Weights of a small mixture-of-experts language model, trained from scratch on English Wikipedia: 3 picks a token.
Below are experts of layer 2 (counted from 0) of a mixture-of-experts language model. Rows are named gate (a neuron's input weights, with its number), up (a neuron's input weights, with its number), down (a neuron's output weights, with its number) and show model dimensions 0-159. Each number is 500 + 50 x the weight over its row's rms, rounded and kept within 0 to 999. Numbers have three digits each.
Before each expert's rows: a language model's description of what the expert responds to; "comes after" lists some tokens at least twice as common just before its tokens as in all text. This comes from a sample of Wikipedia text that the model never trained on. Tokens count by the router's weight.

# expert 27
Line breaks and punctuation
comes after: "\n", " |", ".", " |  |", ")", "=="
gate2:506415638529508483450549538554497535467457510509452486573531446566505504495453543470610494556525434529485531523490536503414409383557501550485623512585548448477499384392522487463466513540507518455381466505477517574448552535509554543625484535542516537491464492536475422474533546476519478504520524501472489438482547537456470564510635547491478482506497456473493562589473452541484574442507564457602484605532542421520500452460502565527531483464478454494364506524563485490472566514467541
up2:466509489520490535580473516521511518485585513444528537468485431544572424551552416484434533551441503536505494493524460470461460439418423543489531526469476536538565476461509384520455511489484517514528537434570490459521463589528560437405421443472517508544485451574561490462528501498567443578502461378508462475514425528531569485472501472658510507499593416464369565499485434451580469519532490491516580495520484535483592527477518435414603547454539471476471475492509604528623531544474570
down2:525460491569508542519468456463583466492501481497519459494528459533503516467516407500435465534439464464485457562514440494477563382452455508407481444489535560541489396575511554541503495527554541511486403482441453510490514625510562390470526505475469498598453592493519459466564487465516494513582563561522516555525429463527475345501470421456428595422495509335468579510467505373603452460480482477554521549470475563468455480525481481527506516443494481514422506531470547515500430492472577
gate3:527486522447455519508464519518449476480416456502428516564527529547490487473548499433431483499530524407509577606516441509514538498544486434468522530447591558460486539525546493547467477522513480561491559539541458461567338440533472466562542420438591574479582509499486528512556533571473529480494358492515607508604593525428460448434522514550546526555486459482446472555471388567470487456469558580452596518560607525493539577469480524547459525492526455525473472480472506618569471495493550
up3:487457545466541452558454471536573507493482484390523608444516448544469500529470435456591560532545491527493491523473540475479474553528530569517602462505436484457475437378454473452460541555497473442565473551561515551459520557465527626506472486508449410534446413536506454536554528448591428468541537506507511540525493516501412531475461447576573528483534518523435611537603494464502480487510455507613489343470542545559495385515466495465461419396581452513457519491470534483436457482508500
down3:471533551487568473558532445553630460490498516529539446487487539508469513425428539533503456487507499473550495568520432543532486524469448580497510490508492558458487509523427590452532419549400563518483593485489514511425548486495518547542492565480511472458579591619467616507529512554536584467498500509556436482483487547526447476433381487543484479480517524419479612505507599462643465636475604413477508543500575511432419462548495515536564463445460451517530546508518516442527521502542437
gate4:468497521447508470493603509519512465422391502460452472386445526467419427429491406508536473517488540551444619510491463491558641572407566450477489553459435532379423420444420535515507431477542497533454439558469485522493556520513586503452555502469492536530429484543510548531426575564481452542508492521556512492491452521567492419556460550440507465505533499517488393440462451488440488504500511524510373613547554522510509471580550543466487424488541502486460559498527450519448492538437534
up4:503546478375429512532537501508470418415603538521417512460487501430487522440472419428541527567544571476476532477516449505483546584498571449466504488443516453438593510504434553453532419480510439507554558543568425540411481541455461432506497508434429551459410441502436498547419545551540494589465576502541504509421470480453490558572517545523538578485506536510520567441426577577551555425451475514603485512531514529401514478543528572495522473498483517522463538431566528470490410599478558
down4:438474541465503553516508577485561483513543515537553498487472500442525519537496520498554419475517470487551427498410489541579514511384488594528498519578601504483657550576521513593549531573492495476505468510444492550551444494490439417586524515470514480511504510351508520521416498537553565606552513519473476583486469466540483399478451528509517490417504515466388476543504532478511553560544469461501600567430555515529525503447551589526463407479518481490511509481482570514467382464532628

# expert 11
Leading number digits
comes after: " | ", " ", ", ", "–", "| ", " ("
gate5:498479544433464502592527565505395496455522498459484455484495498522524505538510529413443446506591497500553546446506455541384554473455530587509449412447502494501534502492451497477570517474505483483548448513588611421487467450510542577586435516472363545430551465501568410601468530500501596568497479581456520514530470545514605502542505548511520499508504514583475403488525521560514443525454440580546577515514510550489454515514580575431515531368400483458544558528544513475493574492470566
up5:471441467590499499549518398456537544487501430465485501511484542485477532527512487527480503517522478469456495434510444450458515525444516517503459493492426517492442459488422391468532390462481475549566477518564478476479508576469501512522583463481497449524490536470617500460456580507476566438538440489394430484484532485580531556458592469498519492487449507457595465463520540548437466504445526653511494505488546416349502566550365514502404589494411392534518457490517586495465539419571444
down5:365474523622621423427499552464464495528555509463484530505606518457487531427474458470550438519502438508582483481560562526476474528441544548389509460554461470517532438410454523483517454491608451467482545568482415473534527430537442476500452493565581483523438443480507564508409462479524561442469436511525478533474587543555461475542476584539569448484433531499515423502525571585419470598531540458529540573483580497425509596535513441500523441477484451468513535529554556479556490555513494
gate6:596600469493425443448457534558514573577476514459414604516454458415437525506505502542561614429390542517567476534541471487494498553579470529512478499517373575492527432498492580499480498500477452506459548456574493572575544459509450587577442548493585461480522480445457483542489549461572548495527498509503505433456476455537466566553498507583518508530500491555534534475453540462573460555605489521491432479591469451490540508492474594494548458551503661480460552529479504512504501534571590
up6:562474470527520521489439380530449507530494523457557476455477588517559510403453540545515562431509504559509476371431546488490457515559451509571415454570494526557473575515447473568490470441531519572584536408436531517473535533552485510483540494524524500515488483561536545528526536402503459575429565478434457438496489441490487466542551448431455439490555487471668454483535484463516511473506530490417525475405441468535476582540455410535437517454524589588580423528527537544540588410506498
down6:441540521498419525529471508466554423551445467447588529485517499516503440475498518427519448526526631478517489465421480509455383564496412528494480455495572393443541538649522556548520565415495505432548480436516559472489487415491511410501480522469544501431468472513551591491437557486492472558497553486533461467425513469559467483528453495453418561567597480617476420523471611448492579448491472519498556480545507511400506546555517483502575482540549482505546444482507553489569617461531472
gate7:482495526505526597479479514525468534481480471461498436501486447532495531560431510449413521501462545472404572464522515460551486521542576559412479457546474477466465528396515576565515519590439516460491503644454559493439527482486458498568371477450507504480467472598506544546528491475575428549478608446435517509608519503474427568483489461491465459615490409563440449558533570521517500452510525454549527521501560461442564397541488522421545544600466583540415478498468603500545540517505474
up7:515436477485505459493445520516516502435497448541459500499505476502513618573469534432437538464494499506473549530494534540571463590435538525434516541491526508530414552538510452527523556608561436495565478536498616532421488558506501549525545437426507476509478464491563567553489552474492556469437493483477517551532561568477501523453501481518469451440527429521418490482505532611576362392634531490459534504495491479512590423508540522384516534624498498575537510483650423489479534544575494
down7:500522581519432526450455528436546512462463481450545529553455479454587497449493531462406505473504518501484446448441460538480496616472546460537537466484479412553607584414465450559539493427486570520575456589475479517413492497485527524492498507482577438452573504445540434499557631452541548442397501445523504450384517497472439538451537547497529405471479454526482419515482497554497500521446449453551599495551452563537523445503501496430475473484486662510520456537570451399512487497513584

# expert 37
Openers and structural marks
comes after: "\n\n", "\n", " | \"", "\" (", "/", "R"
gate3:492369527532583433451455565435459613473537424487535387506525596488529556531529573532516509517586625454406564409550521566513517527466534620481395591504533510446482543517571458465451398515495541511500532495458495469509489495509562448490460457514429559514456553455514520557476442481502516441470498472518479553467479593441454456500553465486438503494468487454535589405458574486561525423575457563470483473465419592501453527567478570450502436469441474544530459535451492485512500473464477
up3:485563500528558488523489423523576459539501569502486577481572394479547506550411481598511513556455529590471416673493576439562456480537464467519524488529449597570517347395600497586419547538504526431490516459504506531481511481459515504551507542465579479542486445548462514459459485539518486497483553528446532485470435425617531543536398468501502554473558488542440532604474531554511456549512554496528435458521439486497557516500478450510555509501515552519471554546499475427584508576492503
down3:565425473530445541594560569523439545421533481481436460506506469569493517390450457362387505461497445478594506545523414456456571437546527455422567437468446532431523536520544500411518481449485560569559471488505489473387414473481502653431497466545531523434584491515560497518450532546564528466554465513545483465544471520501439519510564526511423507558542556517517444528516478457453470501465500495591482439521481503632496419514446461468524500474504455470478529450456519507427419561521486
gate4:506550533490553371437516440491433583599415493467400456452450417482558500465465518519501487507517519472440503403477586433485503503375488515531485510559478492469536464523481501471521483437517548481497610456490523449510606411491455541650473508540526481500541502548584567493483473567523488491468627530518488545492429513485509570533415416437549471464467611424470502433510466475469492530425448478488481444509498467580560496435583432402527475521527464543448442529439435455470461499544492
up4:433466520411552507483495489553524538487548501533512383558549508464604530542532512472431597479433543467559533315561584472454499462411507491609507549485464495525395488455552500462499476553525485426524506560525505496488487500515480384525421453554433455503542516537512534439502446527583522462468536500470556448525549511390525514533474457502486550455505554483525581579499451455541518606524378516514431557527549500523516468525535439423476460479478459422450467494402537496387543458494540
down4:515506514417564482422526541474554463529495537456566470494541521525604512452584576495421478545593522482537499486426542610562495487414511463523566549518546486505524545466555427481468499456506507486435566434538536593537470470397465495481530491495508492534460535474508509487542508518469456476496530483388480580516461521477562421520460480508544516549460478429502494463473526592507521376407430485504519587440389464488555464453529677543493612597408551428527454517561510508457457499534556
gate5:526463546558504497481500471613444447538486454469599476485588533527571477504474491481440436459489543546511511418491574507553510479472411540390560590424558534529538562427521575482532563519442524491530506469407527504449450552450462463566463425546568523510469518491540448563517413421517530512555517429535464483544464480567521407646544461505509485445560506514464511518432532464508519462538452457601480531563496592395489495597592473476487517520472427413480555544467450477454501466476612
up5:595461567519385619467520527486501544389533515552537484477538497565509479374577518467525537471550479506467501566513558445577448468512493419527568512450545456543442498517415560496406509458555546481519443490464532498465509533458444431492490542556564579509490507461489425525582458461560420461455543502430539443485538471478547418483506433501483592399534542492571520566436459530489600442420442457559473504507560540484494518525455527537622475475478537437614489480479541469536610463514463
down5:502509459537517525477484424531501497532546474394574506487485557474421493504454550505416409423506487483546522579550497509419456474539421508474498533490457466540423422541447587478525491468444481564560511541473494539538459557461533546481522483554538425503395520478503570629503562550505496481523439474513556506467414550460501435485506617461334452399503540509473452444487472423476503496608529584507559431528461458460468482518553476335458570543460526513408509434493470479550520494530466

# expert 16
Digits in numbers
comes after: " | ", " ", "–", "| ", ", ", "."
gate5:539423464485492478506469520513502423504492580485500386519444584592442504485510461493485544523554498470476578564474516466481525528521460549436483457529507464401536518433469547523367437497459471555523552502482504569447555518510483472509552411487486448519506519525475487499464551425380425510410517526426462577446568489526624453462546512395480432467411518480464574439578560512498446480392482547491504572555487528556479542470516603566612403481430560561438518491565456518524443509478544
up5:558509518565442530479534493487437476487501452632569434433527459537537475430505501468474505571470512564487482556436488466509509476483425499472469525455434520533542485453537455504482453467442516532513480451449548460420510525456452569522497464672489510457522522489514479472482477520453537484613552562522527536535586573522494403567546469443476434336492458545498478512578547484472516484487487496421503503417555510500614530414477416543430544621435386525477548474415517410503464424519468
down5:489414528507555542490502612520456502507431470500492475473459478441411468454450550528468434541582509492499553526491540535427473416500462602536570545544531560464597490463413540537457490519463497470517399490440559520535455540444459514393558407582513605417487445463489441430529577467448520510456485591551462644422546473479568481505492556518494518445512423506498537514487483525442498602532506597508491473445552504462561540458607536508493486525453506489546556476543387508409455519536463
gate6:431571490619472416465555448490535522545425406474440513516467502438603503469559430416481436462446502494522436520449438526505514474418445542542492508503533506482475496493450485579576454526438515589501543574515490446541553562551478539590486492557510467499573489513519479492437509466445520495555525548401563587484566495558504485564457494509477509521504581412433393607529551470484521599525495499496455504460498485592590464491473492494444476573512579537389468501552621477506631490511508
up6:501462471421460555612484547433517444510528568439459489546453425499527518469566548470448525500530637423502428522473477613488507495557540509541556516519454437495476612566616401492502429581474561478483485469443584434600563550550576656529506538540425486484500396479515502488546533461450489479510524475464519430549480489471454510440504461421507450519543493434517510426482433490495493457554507530404485470546461559512434581487488458491499484495527507456570535514458452435531435590547543
down6:538475481533543553484391447550595500451490582538454489500586501387451497496484535499484479476442484490503506541542508513498401503474487443553473496423514439445581565486428459568544530483538502474528511493539517565528445534518499444427520466508473504533446460516531433526464600641454453514340478578499550495446556513449462556573479363512461486485526534479480481493561484437422450508561412444493564493503484458559559476481564543554510573400547591431488509381562529555471428500501504
gate7:448579548412452476445472453457516520471525473512449550460561454460456392559530444446547490464479438576519492435440443497453492408496484482496461471534549496484518482525477553567584517442506459548486556469426457497396481417399515569603516629571568506531449438499507520503469522474444483516481512502465494449476508411524568436573565548625495560438484436535466527543501569405334529548467477500487391481567499485531515459481458507517524488556540465455519603560458538525462504454489531
up7:547565470511497431502513504521443534575484529502461618500439515457446358503535477469545507414504497398484575484510496390480550486470463526562443547539464461587575520490422500544513489477495455501551532570410468475378566497463556503591545459412522527487469420567504499526462477509476537538508502531522481418403522472531578437541567485551511499457533423510541510548532595427517560498534403511518453556393484497478470478484518550413462473540477510500517490476569527616439445516354499
down7:492556579487538589509401472438494514454525484560505614446447504540493537446531579462507593497544496489461465532527503492474593493513500509542573510565509568530488541422475520415494533528606575397429575498598421556523453459468534509519535444495481419603505505441535470454447493499505442567569529595414477492408592530481471485533530460480463445576583481546490389420465532521528523465458503496431546510475558452497511540516552661462536497462501505516559478473467508442543461475410527